config = dict(
    num_hidden_layers=15,
    hidden_size=192,
    n_experts=128,
    experts_per_token=6,
    d_expert=32,
    d_shared_expert=0,
    hidden_act='reglu',
    moe_layers=[0, 1, 2, 3, 4, 5, 6, 7, 8, 9, 10, 11, 12, 13, 14],
    router_score='softmax',
    normalize_top_k=True,
    routed_scale=2.5,
    balance_loss=0.0023,
    balance_bias=False,
    router_bias=True,
    init_std_router=0.0123,
    lr_router=0.00078,
    vocab_size=6241,
    norm='rmsnorm',
    norm_eps=1e-06,
    tie_word_embeddings='early',
    optimizer='soap_variant',
    learning_rate=0.00646,
    beta1=0.95,
    beta2=0.95,
    batch_tokens=65536,
    max_seq_len=1024,
    train_tokens=284600000,
    max_steps=4343,
    dataset='wikipedia_en',
)
Below are experts of layer 10 (counted from 0) of a mixture-of-experts language model. Rows are named router (the router's row for the expert), gate (a neuron's input weights, with its number), up (a neuron's input weights, with its number) and show model dimensions 32-63. Each number is 128 + 24 x the weight over its row's rms, rounded and kept within 0 to 255.
After each expert's rows: a language model's description of what the expert responds to; "mostly gets" lists some tokens that are sent to it at least half of the time. This comes from a sample of Wikipedia text that the model never trained on.

# expert 5
router [150  98 130 163 167 151 162 144 157 125 106 136 122 123 110 109 121 126 147 144 120 105 151 177 145 137 124 150 131 161  96 138]
gate0 [ 92 150 103 165 149 106 161 140 111 101  87 124 171 158 131 120 147 136 105 170 177 106 146 125 159 189 133 143 157 112 109 106]
up0 [ 95 138 119 158 112  94 131 160 112 115  75 133 167 141 158 138 123 139 106 155 169 151 182 129 123 166 135 162 144 116 108 161]
gate1 [174 108 132 135 142 131 138 145  95  93 116 165 113 145 128  84 112 140 132 133 169 150 104 105 150 101 118 109 144 127 155 101]
up1 [ 49 154  99 111 120 108 108 109 136 155 149 138 140 113 148 160 112 134 116 115  98 131  96 158 115 139 143 141 139  96 143 145]
What it handles: Plural nouns and plural suffixes closing a noun phrase, often sports or career nouns: appearances, titles, fixtures, members, players, mounds.
mostly gets: " students", " games", " members", "ements", " teams", " events"

# expert 62
router [140 155 162 107 123  93 125 115 108 111 168 144 108 113 107 107 105 153 176 136 108 145 115 160 119 141 146 117 162 140  84 146]
gate0 [114 129 163 139 101 108 104 147  99 133 165 158  73  90 170  96 136 204 163 144 143 127 135 105 126 118 118 107 110 107  98 108]
up0 [113 117 141 122  74 112 114 129 116 173 142 126  88  84 146 124 133 161 135 130 123 152 147 131 160 148 160 141 109 120 111 143]
gate1 [127 105 185 141 125 106 143 116 107 147 150 128 151 102 139 105 136 167 154 123 100 168  91 120 130 132  98 122 142 123 102 134]
up1 [111 127 139 118  76 167 144 115 105 184  99 131 120 162 134 155 129 120  94 131 137 107 106 108 127 155 130 112 142 119 118 125]
What it handles: LaTeX and numeric formatting tokens: subscripts _{, backslashes, $, degrees, operators, parentheses and decimals within formulas and data tables.
mostly gets: "_{", "\\", " \\", "°", "_", "$"

# expert 15
router [154 166 146  95 122 121 101 134 107 139 146 116 159 118 143 105 144 106 132 161 190 100 162 131 161 129 141 116 121 123 123 124]
gate0 [132  94 108 139  90  83 151 149 164 126 125 117 127  88 156 115 110 124 163 137 162 136 126 150 133 120 159 141 102 125 153 177]
up0 [141 139 145 125 127 141 114 114 111 120  86 120 150 115 161 119 115 161 114 137 110 160 149 110 129 149 152 121 157  99 129 161]
gate1 [122 153 128 135  79 138 111 144 112 123 127 155 113 105 138 123 113 168 116 129 126 149 129 140  94 106 215 136 150  74 125 130]
up1 [113 156 135 128  82 122 160 126 105 140 154 122 122 142 140 129 127 154 146 105 141 113 164 102  95  93 176 111 152  93 126 127]
What it handles: Place names and city parts of newspaper or university titles, such as New York, Chicago, B(oston) Globe, Seatt(le), University of.
mostly gets: " New York", " Chicago", " Royal", " Los Angeles", " London", "oston"

# expert 30
router [104 172 120 109 127 161 115 128 185 148 106 118 129 156 156 138 178 106 123 121 112 113  93 139 149 154 111 103 175 127 164 156]
gate0 [148 133 168 129 155  88 133 115 108 148  99 137 129 125 152 126 117 115 109 124 147 103 111 171 158 169 140 157 166 167 110 116]
up0 [133 156 123  95 189 100 156 147 133 151 120 148 151 160 113 109 151  96 118 157 131  97 131 160 108 132 138  99 113 135 112 135]
gate1 [103 175 149 114 150 162 139 122 150 148 163 142 132 159 148 107 147 129 154 132 138 142  96 118 116 115 132 116 114 135 109 100]
up1 [110 102 104 153 126 133 118 144 133 101 114 122  97 166  89 128 127 146  95 146  83 177 153  89 128 122 141 157 121 152 174 129]
What it handles: Middle syllables of personal and place names, often Germanic or Slavic, such as L-en-ingrad, St-al-ag, Greenh-al-gh.
mostly gets: "iscons", "itts", " Brad", " Fred", " Stan", " Lew"

# expert 36
router [103 138 148 120 116 132 137 150 181 114 125 150 105 156  92 150 143 145 127 187 134 115 123 139  70 132 133 163 137 122 159 128]
gate0 [158 109 161 116 123 123 134 175 177 126 166 123 142 140 119 152 114 103 138 150 107 123  93 146 122 109 152 139 111 113 131 147]
up0 [150 117 143 136 138 125 153 145 153 130 110 103 148 125  83 124  92 159 135 142 125 148 107 153 149 103 154  99 126 135 150 145]
gate1 [ 82 162 154 172 135 106 116 138 135  99 168  98 133 153 106  96 111 130 138 128 125 162 116 114 126 152 178 148 176 178 128 154]
up1 [ 88 122 130 148 139  94 128 156 132  78  97 121 165 124 131 159 130 132 132 143 134 158 120 164 147 152 123 130 135 136 136 134]
What it handles: Stems of technical or academic words before suffixes like -ical or -ic, such as typ(ical), mod, techn, histor, often in taxonomy text.
mostly gets: " mod", " typ", " techn", " histor", "hemat", " crit"

# expert 13
router [118 120 114 153  91 119 123 109 111 137 139 139 136 138 117 138 140  98 116 134 172 174  72 108 132 127 121 139 158 120 142 156]
gate0 [133 135 116 120 136 133 152 109 165  78 111 154 165  75 128 104 135 107 148 155 143 154 140 140 123 106 131  99 114 155 129 141]
up0 [142 131 144 100 132 121 171 127 163 104  99 126 150  87  91  88 103  84 124 158 164 147 143 134  96 119 114  89 108 159 145 154]
gate1 [ 98  96 147 152 134 167 136 113 133 153 170 141 136 117 125 125 126 133 132 137 126 151  98 133  82 120 129 174 124 135 135 148]
up1 [ 73 127 128 134  82 132  89 145 149 151 149  81 150 161 136 119 164 110 104 106 114 141 103  78 154 108 132 118 125 150  92 150]
What it handles: Opening pieces of personal and place names that continue with -ia, -i or -ie endings, such as Jul(iana), Georg, Columb, Sof(ia).
mostly gets: " Ol", " Georg", " Columb", "ennsylvan", " Anton", " Jos"

# expert 6
router [146 132 131 101 173  78 125  83 125 164 104 114 157 105  97 140 134 144  87  91  94 114  87  94 165 141 138 148 140 107  97  87]
gate0 [101 108 127 114 119 122 127 121  93 142 141 144 109 128 120 135 129 129 169 126 123 117 114  90 118 127 126 139 140 122 102 109]
up0 [155 130 163 132 123 144 104 138 158  90 119 142 116 154  98 150 141  98 120 140 159 146 141 183 116  98 143 144 146 139 191 128]
gate1 [108 170 140 113 177 138  92 145 135 105  93  76 156  98 150 102 125 118 129 118  96 156 130 120  68 125 150 106 124 120 125 147]
up1 [ 97 147  85  99 141 163 153 140 112 122 113 124 130 163 105 138 105 119  82 148 156 115 153  97 113 113 114 119  75 128 119 140]
What it handles: Nationality and descriptive adjectives in biography openings (Italian composer, Spanish bishop), plus and, his, he in biographical prose.
mostly gets: " English", " German", " He also", ", he", ", she", " French"

# expert 40
router [ 95 128 126 111 136 129 100  99 139 123 140 128 150 102 154 162 130 112 124 105 152 118 111  96 177  86 157 150 132 128 175 137]
gate0 [ 44 168  72 104 132 109 137 113 137 124 132 156 127 121 133 117 133 167 149 112 146 168 144 158 108 128 165 159 137 105 121 104]
up0 [167  84 148  98 130 161 125 115 115 154 103 147 108 139 133 150 109  95 111 150 113 111 150 114 122 157 110  99 108 139 167 146]
gate1 [106 159 110 146 118 170  94  72 140 119 155 138 111 135 155 165 124 156  96 155 119 100 106 144 142 110 135  96 147 140 110  78]
up1 [167 108 149 158 109  90 140 188 121 122  68 130 131 165 114 123 157  72 155  92 139 132  88 175 127 114 104 146 141 152 160 114]
What it handles: Middle pieces of ordinary English words after an opening fragment, such as sat-ell-ite, prosc-en-ium, fav-or-ite, adj-ud-ication.
mostly gets: " equ", " char", " nov", " par", " cond", " ed"

# expert 29
router [156 164 128 159  85  99 184 141 143 144  93 145 126 132  94 106 122 108  90 128  96 115  88 130 116 116 113 131 124 140 126 154]
gate0 [145 101 135 107 122 186 161 139  91 111 114 159 106 113 158  80  87  77 134 129  86 121 145 129 102 131 140 127 121 119 120 126]
up0 [104 132 121 122 132  78  90 132 158 113 111 149 174 121 109 149 117 145 109 121 139 153 118 143 167 133 124  87 160 150 162 108]
gate1 [133 108 154 122 113 159 119 120 147 139 134 126 151 145  89 123 123 118 131 134 160 139 106 144 116 142 117 144 120 104  99 112]
up1 [133 121 123 135 169 122 111 145 110 115 133 112 118 120 164 123 116 139 115 112  89  88 156  98 119  93 119 104 113 170 154 150]
What it handles: Plural and past-tense endings in prose (lands, men, made), and the blank line after species headings before Genus or Authority.
mostly gets: " | —", "- Authority", " footballer", " characters", " residents", "- Binomial"

# expert 59
router [105 123 144  91 115 101 105 164  68 146 138 115 178 116 126  98 139 131 138 142 127 138 126 122 103 120 147 104  96 161  62 124]
gate0 [107 161 136 111 111  93 108 154 118 122 127 155 184 124 149 134  98 118 133 133 118 102 147  90 128 120 105 119 141 118 119  82]
up0 [116 106 119 102 109 110 143 147 110  95 123 144 136 118 173 178  93 123 122 144 102 107 131 170 138 137 148 152 119 163 128 119]
gate1 [136 155 143  66  85 120 146 182  98 160 130 132 137 119 162  93  95 126 122 157 137 114 142 130 136 139 141 128 101 109  75  73]
up1 [125 124 132 133 153 137 141  68 171 117 115 131 110 140 107 146 158 115 167 136 124 155 153 102 126 145  95 111 162 123 163 152]
What it handles: Hyphens, opening parentheses, quotes and dashes joining compound words or following numbers: three-story, quantum-optical, ISBN 2-02, and "(as".
mostly gets: " \"", "(", "_", " (", " '", " ["

# expert 63
router [111 129 133 108 116 116 133 103 155 111 129 130  98 162 113 150 124 129 150 186 162 113 153 130 123 102 155 105 132 101 139 149]
gate0 [105 111 165 149 106 127  94 127 170 102 188 131 100 148 116 121 117  96  96 121 136 106 162 147 116 135 158 142 134 165  86 112]
up0 [134 159 101 127 124 136 154 131 114 167  75 141 143  90  90 135 114 166 124 131  87 138 106 119 151 120 157 123 116 120 165 119]
gate1 [110  99  87 130 152  89 138  96 106 132 134 170 160 147 130 155 125 107 113 108 142 119 157 120 123 110 158  79 137 126 104 128]
up1 [140 141 144 122 159 172 115 115 127 163 114  85 132 169 135 128  98 143  78 173 132 124 132 112 160 132 125 167  93  87 171 126]
What it handles: Inner syllables of long technical or scientific words and names, such as polym(or)phous, alg(or)ithms, g(ene)alogical, Rand(ol)ph.
mostly gets: "hyl", "ø", "ph", " Gro", "ener", " proble"

# expert 42
router [120 100 112 101 116  80 146 138 124 154 133 110 108 162  98  75 155  97 108 142 160 134  75 124 115 143 144 122 151  98 120 151]
gate0 [111 147 161 104 132 112 144 130 119 114 120 146 139 142 142 109 122 112 155 113 176 112 122 108 118  89 133 129 126 124 105 130]
up0 [130 127 118 171 136 127 108 117 164  91 130 121 128 152 122 131 156 173 106 130 102 138 133 129 113 173  97 143 131 113 121 140]
gate1 [120 111  86 135 137  93 143 106 117 111 157 126 112 103 109 132 170 171 170  97 144 101 103 125  85 108 162 127 144 123 168 119]
up1 [152 153 149 139 124 122 122 128 111 138  57 118 119 166 170 109  75 114 115 189  91 164 135 127 157 148 111 169 109 114 117  85]
What it handles: Pieces of country, region and nationality names before -ia or -ian, such as Bul-gar-ian, E-ston-ia, Serb, Roman.
mostly gets: " German", " Slov", " Serb", " Arab", " Brazil", " Roman"

# expert 12
router [119  98 178 147 184 105 181  79 137 163 175 116 116 155 123 151 106 180 113  95 166 125 143 150 129  95 123 113 115  96 103 154]
gate0 [140 138 132  90 115 116 172 122 127 169 157 158 154 115 135 121 104 131 147 136  82 124 116 118 130 126 137 152 112 147 118 137]
up0 [140 143 149 118 104 146 142 145 116 176 124 147 137 106 130 113 149 130 165 126 167 183 120 126 148 134 145 153 108 121 101 155]
gate1 [160 123 149 147 166 112 143 133 129 135 153 122 125 156 125 147 127 111 127  88 188 109 115 109 116 116 172 137 149 159  63 111]
up1 [115 133 150 120 142 145 132 119 136 126  75 114 117 154 144 125 136 120 133 107 140 151 156 161 164 119 149 138 125 129 102 145]
What it handles: Commas, semicolons and clause links such as and, but, which, who or especially, placed between list items or clauses.
mostly gets: ", and", ", but", ", which", ", who", "),", "o,"

# expert 46
router [119 102 196  72 122 129 114  92 195 142 124 104 141 172 125 100 115 107 139 129 130 110 122 156 150 102 142 102 170 106 148 133]
gate0 [140 106 130 142 101  97 120 165 134 128 101 145 123 170 175 126 118 142 114 189 146 124 143  98 124 125 142 103 179 120 129 111]
up0 [113 104 130 151 146 172 106  82 160 158 141 118 147  91 120 121 137 126 134 115 149 111 130 137 123 144  93 189 122 155  90 121]
gate1 [ 91 109 177 125 136 142 158 113 169 128 157 116 157 134 131 108 158 114 145 148 107 141 126 189 120 132 143  98 136 145 130  94]
up1 [149 137  80 146 114 140 118 124 112 115 116 151  90 106 122 152 111 155 113 107 141 124 142  89 137 119  83 148 106 148 122 151]
What it handles: Final syllables of non-English names of people, clubs and places, such as Jalawi, Saraburi, Tranmere, -ić, -kov, -awa, -ville.
mostly gets: "ić", "ya", "awa", "kov", "ville", "ala"

# expert 11
router [152 108 151 131 101 141 179 153 170 117 141 143 107 127  95 123  81 125  65 107 151 133 140 143 144 115 168 130 136 123 102 144]
gate0 [129 168 200 135 138 112 101 139 160 100 126 121 129 107 100  99 101 129 122 103 152 125 177 107 113 136 140 124 129 114 134 150]
up0 [122 171 152 174 136 107 109 174 130 139 174 127 170 141 143 142 158  81 153 113 142 134  98 139 146  86 129 154 135 129 130 128]
gate1 [123 131 161 103 150 155 104  99 144 115 124 144 137 153 143 155 117 137 120 123 154 138 126 123 150 123 120 114  91 150  70 161]
up1 [158 132 160 119 141 113 155 119 107 131 154  96 116 155 116 130 166 129 136 137 174 134 129 132 165 108  99 105 124 145  73 124]
What it handles: Final pieces of organization names, event titles and academic fields after "of": crystallography, smelting, Soccer, Britain, Festival, politician, librarian.
mostly gets: "idae", " politician", " Festival", " of the Year", "icine", " High School"